config.toml
n_layer = 10
d_model = 256
n_experts = 64
experts_per_token = 3
d_expert = 160
d_shared_expert = 0
activation = "swiglu"
moe_layers = [2, 3, 4, 5, 6, 7, 8, 9]
router_score = "sigmoid"
normalize_top_k = true
routed_scale = 1.73
balance_loss = 0.000279
balance_bias = true
init_std_router = 0.0195
lr_router = 0.00154
vocab_size = 5156
norm = "rmsnorm"
norm_eps = 1e-05
tie_embeddings = "early"
optimizer = "soap_variant"
lr = 0.0041
beta1 = 0.95
beta2 = 0.99
grad_clip = 0.5
batch_tokens = 131072
seq_len = 256
train_tokens = 604600000
steps = 4613
dataset = "wikipedia_en"
Below are experts of layer 5 (counted from 0) of a mixture-of-experts language model. Rows are named router (the router's row for the expert) and show model dimensions 0-255. Each number is 500 + 50 x the weight over its row's rms, rounded and kept within 0 to 999. Numbers have three digits each.
After each expert's rows: "comes after" lists some tokens at least twice as common just before its tokens as in all text. This comes from a sample of Wikipedia text that the model never trained on. Tokens count by the router's weight.

# expert 35
router:441388407423390581519551424467569543460500439431523546506511385429527472486468426477520553499499542434467466519502562480491540473533464496451443548488544456485396488457521468479439486407489453460446459310557486426381459477577569565491548482541517528549523438525546449518465521500398539530509519561479638591485414499472448538478455501544501407547451501514516506589471566513501406562516441534539489505461452457498416460482455581497495572419488377445447472540544511502474443508487430451497482462405476558499514517572565551520486461467482505506497514499525511580505436488534466528586402479537525531510507584548403542522458496542541494417547490514443540465406484524533555531512487399507570440490494536514506488490498521497480561509413395504500492596494512490491560502467589
comes after: " |", ",", ":", "-", " the", " of"

# expert 6
router:513490489417442446499483413523600508410514427411433615546500364513532490505524427539489511456511521436460423546521528588567480469485530529455435548455562482541488505559487418438421510473565487440436491365485520358430495487534491546473525483515501484529502473521495488391428585538473538554509510512447455527496418562545507476537369508521487407515430509571526453553468548524468486497476497410513468558428461497490434567557428599422526536406492443432494456578528510469506565495483434527501520458498510476485552527511487456534501532400484552459575431508375466529483440562502453438531551540555483589531524496568548658462527544493446432440529530515450532524441521554467497500490490511477512447443493531473510457420545514493427535514429392500487524546540523467517564437449412
comes after: " the", " a", " his", " is", "'s", " The"

# expert 58
router:446438480459446518566547392450559556420494454438463555498513412519460417447533510495452488520513531459553348517516555570529489391454456526469476574471512530428462461432506457494383493510526540436563451348556514476475421489495591544500540534443543551500521404557509498459452594494467535448450566485532550527552503564481469480452395542510483418579398532451530545494460601476516486512478430506503490493468451442569484534514427580497533484482475457472472506530561419527517526492521496533583539421425549482472464533510625539509472421398572481449480484532515513500529463498535488513480489521518430512494449516565470624469513501536498551483571520433514450462407551523446609547480564492494596500566450467493575455420458446489471503524397459548537417461468442478437541404526534
comes after: " a", " the", " and", " \"", " to", " ("

# expert 24
router:477459464485439474472543376468571580455667484449482567450535390477541485524537474443458522404478524454512478468528529514591481449466459467535423572476542509486510600477455509466445512530517488494441445395533473425430529523558566479472524365519465428506530541507452493501425552480430471571494485480517506560469486463526516412463447487535520400582457524533488518591513558535512444458447524470534569468422401520585426477493446570513539512488470519474470424560517441506472493548549574419517475425491533589507506564489480477518420495371440564483518458593499488557512459520475443469506490537568495619470442491502529548445451525551430463451587581500439497440468537535468604565485428444479556524477492424483567433467571534502409529552430434527536516543452519503462569455420506
comes after: " |\n", "|", "\n", "|---|---|---|---|\n", "|---|---|---|\n", "===\n\n"

# expert 49
router:462424432512403499471529392549582559476498422455558521545518394390553424472456433451504551484529517397508449548488549480521501475442516520493467519492495532439431533452524392446402530466488490494465509279467470505446495555539528493416466511575578529600423415552502464469402474499415465492464552517440534502414464450592543491479409544546545421570443457455564461529477575549477473483542546438546464591464484437505453551476431591511535575459586469457456518504553422492423520597459502487496493439494505515511577479510647553533477496476513561459482516493466505506575388527565486528537439480485491569467464484527518489504501465585509525445576545525472544496405499497461527534467462533517578459446534532506548558500502527490457518485435479521459521498504542500488562436427506
comes after: " |", ",", ":", " of", "-", " the"

# expert 4
router:521468419494432484554528352450521558474579476445450551557530359506512408487472464547503572432471557432451449549477537528590527465532511504478487554474564536449505527506454458484517479433488474473485425380500488462426527482528546560417492502491462517550504480525431441398436620455404555440444471508530583517487479540439495422478411555464523461524482533555532466511467564500440527486484482450590520547437444438560449537529463541566492500425564459532395434572534410400422518567534518571506508444457493514519529452617580538500509511359536621425442520499474495523487495519569453469502523479534431538485533476518445602418524542534540487438534608486464467544548541575524494551566508462536529477528517483547524470506469512435418458451494467464494505515498504440481459429397498
comes after: " the", "2", " first", " a", "3", "th"

# expert 13
router:509444415488404547526512377520547560402525400448452574527465423522492541468430464493523516423491543415563359576479492554603463449575470487483480518446531530432464550405497482430506521488559504442487522370579464441495506507552591531447495507563539516486503465553514499455423574597351473425486547530514577478458561509488468461426402520529508400535438548528588458516470596523474499513495514473468507518424523533509406528463511523511561545403496491470447481541541388443432548555519475486517474421518523471516515463625501541525498529396496545525488565490530510496461448500543420520542548524618521614514552524432502574497463565533522488422472521547499491494485589484437530499504469492519577486459525485505454547530463490486411488504465454475513513586460462517460430425458496
comes after: "0", "5", "4", "3", "2", "6"

# expert 60
router:500432394496297517470539398442509543473555539389451551456498405440548461534503495514552534506443519437524494591498486589551553465479538441439448547428515525448416567402492518473419512439533509473507488431491465443388446478560581551404559468534519463620494481527499528553472515552442566494510566492471522502516460492475556486561443503502544465573450522535538527556444547529444533554488519454521513488474492432481474487443443652515575557437491451483405463516546436427399507600509564514552530444422544542505511481527557501575492473508491537457564521583448567487459403530546444490519544472574501546498485434570496530477494561578499424435551584562517504471448509464457557524448519514479550531526476550443531454526468548480443542526423488446456455598528531487490560441481523
comes after: " |\n", "\n", ")\n", ")", "\"", "3"

# expert 27
router:484393458462441578487558410463522473459578449419468503492548481467501486539552516567526647512522480421456457543519565549554590479506439544527506500468524500446424509491408467482464423506486521495457478333502454482443466530517521499502467448488465470496495419534534474444469514564467475544511497524492548583453443478538454473437367504549498457530402492548521494555488550525549451604447549528547432439450544433588394447469435579463443564466528454521408533617523456467551512515462544554510457443448492522509512441543546506592485465477490556496540484542381594543471437464515381491592412520548470545524574516488484556561549537532477500437581616479540518477498548486521580523460490487537489416515507487453556498490489507470437509461463429585473515573528549429430509433531410
comes after: "\n", ")\n", " |\n", ";\n", " JPL", "%"

# expert 34
router:458432492529420558535520465455514596479526383467469523437457461541541520498463458527494530500485499499495462522563578517593501471525514451480462548530602535471443576410423505468389505540555456477509436373496532394349454545587512608504495459479488472522463442559508485501498501493439507435513552514456580541431494456483518491569456543521523519524387520503537475644493520539498452505531495459555443491446512454590414437509439569534549504442560509490434457521573430527439453552451503547448528444451523548511540450498562459506527389438503562519568501582520476484431518582518441506513433430561476536517506509502500595470497487563524497457593542435524550443412527522404532562518481463480505449478429587500479486493473604479376493481419527535485470600535527438489535380479501
comes after: " C", " P", " T", " S", " O", " N"

# expert 47
router:477400434547385503509480435460606455459489485422503560439491454478552478493493476514517557482452489433539468569519538478510415435456423453465467498508513518485505450447538408428453482437563486498483431469525524476453467479537611562471590422529478470536514464521508545510531552509347434523501516479518557559406454466538552403487348477525552473577429575566553519549505534564374529561447468460525439518456519488559442484499448566468539563415563475481475446614507416502487508553448566479471495451487467592509494476564509453522496488381545521402517457471450514530515473556525396523504504491516466532475524475514508598466500573457531493494581545492483506415426511462450557536528551405463605464542550543433513511479446543509478554461455422568464492573531567443454531414526577
comes after: " of", " in", ".", " to", " for", " on"

# expert 19
router:489441488485429481589552462417569508444585438368505569543514397452481534508563477518473561476466482487405432587552571594467527551442403541493444575502528564438406572501495521424444510463581447507480418403492494410466465510547556564396541397529484547467448491560511499408454508553446441554484498479415568592485483536537564430461404501505490445530425543529491509532516587509520467504464456484516501490436518545535526503465417596527463548407479421441493485558555472526559436555504455479497470428516502526471592510551537455596500445421503570432495430493493560465498375566494455471561528495546466548511554593539477474455481483527464517410569523528426511473468497483464591470499520437507506502513457511492550491517519521501394451505431425554466488551506532464490513414440503
comes after: " ", " (", "2", " $", " +", " −"

# expert 42
router:480461434460430558444579438479554630481523465500412490495552407411496527485393411551562537460486496456480403544497582503569464390478350499471534592528539530456400497438484453409439506511554523556494493386552501466428423507592577600454494466547502493552482498573538494415426520514465459452502504515498556552557424568574578403481438488535508435518382542529537493564478479542400504532489495471570498503467478545525436422480451544501590532481483478389415499504533453529473532525508485486512495392453590544495494473540491462488514439498485512487470487483497516541477469561488451495581486478534453612542505458510478583389454500500547462438515504509497554459448593458543574523456487475498567483556552503485528438453465492530462544554412431515522482537498515507488529412422508
comes after: " (", " \"", "==", ".\n\n", "E", "\n\n"

# expert 22
router:555420396466358524530540400416507527500562502433474553456584442479525434492541467518491656428518532451514421530475562566482533465420432495568530572480446529430408551463474475442416529418497500427475529378518507495377443519491553554451516423541508498491408477541430517521469557560456479552562469553473485492441488479518518451506493528561542454595421490550533457575541566502485485473497431507502490533509533458535491535496397652517522556406507461447477480484560501465470487554500489574494514382495470495548449519525623540559436440459547516495535516544443475486528430548573439510554535483535409551439492536433468624465471513564527502504546535505541484430484535404548560496500513527503492521500460527389529466517442544478525505413443446499483455512502543467422541479457500
comes after: "\n", ")\n", ".\n", "==\n", "3", "4"

# expert 21
router:492409476513441530540537395416541520536538502415468564496419471471508493452568412423577546475508495463476396487490516509535509430397468506454469474472498525438471473459456441438409551473645511489507440348494530411434450583593583524441529448493498466516470494495512527530457568547426469494473534467519502580433455475520553518511368610432448387617471569422538513481426509556477501569429566494486442546411507496508444503560443509476516537364476446506467457501510450499491488537508492597496469424515549521482560488590551528620513484386478504470554450454448455575477486533544428471510547499476486575537514491579476605512504534517574482476533540558515477471491497476476541542490488514513540474496496526520528469492474531522366501552472469502479548509527608483428502462447534
comes after: " the", " and", " an", " a", " of", "ic"

# expert 37
router:533460453502432515490474332440602494443603436404510517397497357523485502514502438460501539427489518466494431539480592596561435410512424494523469508453509529374466588470488441375450528480570529487480515384454530491495383449594537524415520467558495484474451448535540536493435442500435496460450490545470489504423432456550597490470365531568544462548447451476489486565471593525515507509468497532487478504471485483552470497547514577524504614403470394490445447515496462540448570510477523566466522410546496551450565477505595497489520482471511513413502515525438574484484445539488475441492475473548527527556537508507480530444508533530480452461519545502546506533500576469497563424493559464445462455520440444386493453467523556478396505475485454473529471522556493483534534433432513
comes after: " the", " a", " of", " and", " an", " in"

# expert 28
router:445470433510493565542434418401526529460508462442403548423483402471506482520567395476500515538469500466503405515559526550486581451493455490528472529552559511464494590466464415451463485437563495504513520354503589439445482555534529534450549484563508548543477445563477501484481565510417490547472483497476529549496464463544498417539356539454566414448471589503501517514456521542519550566503543417525519525503504480594448485467386487487571593331489436480484484504473447475508487526464540520536509444527436498585550474560548455550523512390543488486509432515482513457410426528521415488528419479591474577466452487431503595432488513575517518453516504552516520445412585529471481586455455505501539484531445559502571478476465508453391532486428453509447479526448502476489502410382503
comes after: " the", ",", " in", " and", " a", " to"

# expert 38
router:539431474509390512533517453422501523413486464458506534521536442456503473496448465475536485449449545500477481458541602566542428496486465512466511597441534506462422519455482455451481482446632515499452486330460530457466437485560582591472518496569438529529456443567553499497513571606383497390549521516486538569462508555558527456491401506473559486564376486545545532553489580470554460476483456519532462530430440498495406513542443514546523548391499452474401492535559497496486549545490480482505462442490528488448508512596534482532512461495525559535502476477484493449364409480464413545565541472502461530513501526535505589386432553567542530516567507457507484461508482474485531446499437516496533458568477527485611404396468601513455531478499390478428477617485515517482522432490519
comes after: " (", " the", " \"", "==", " a", "==="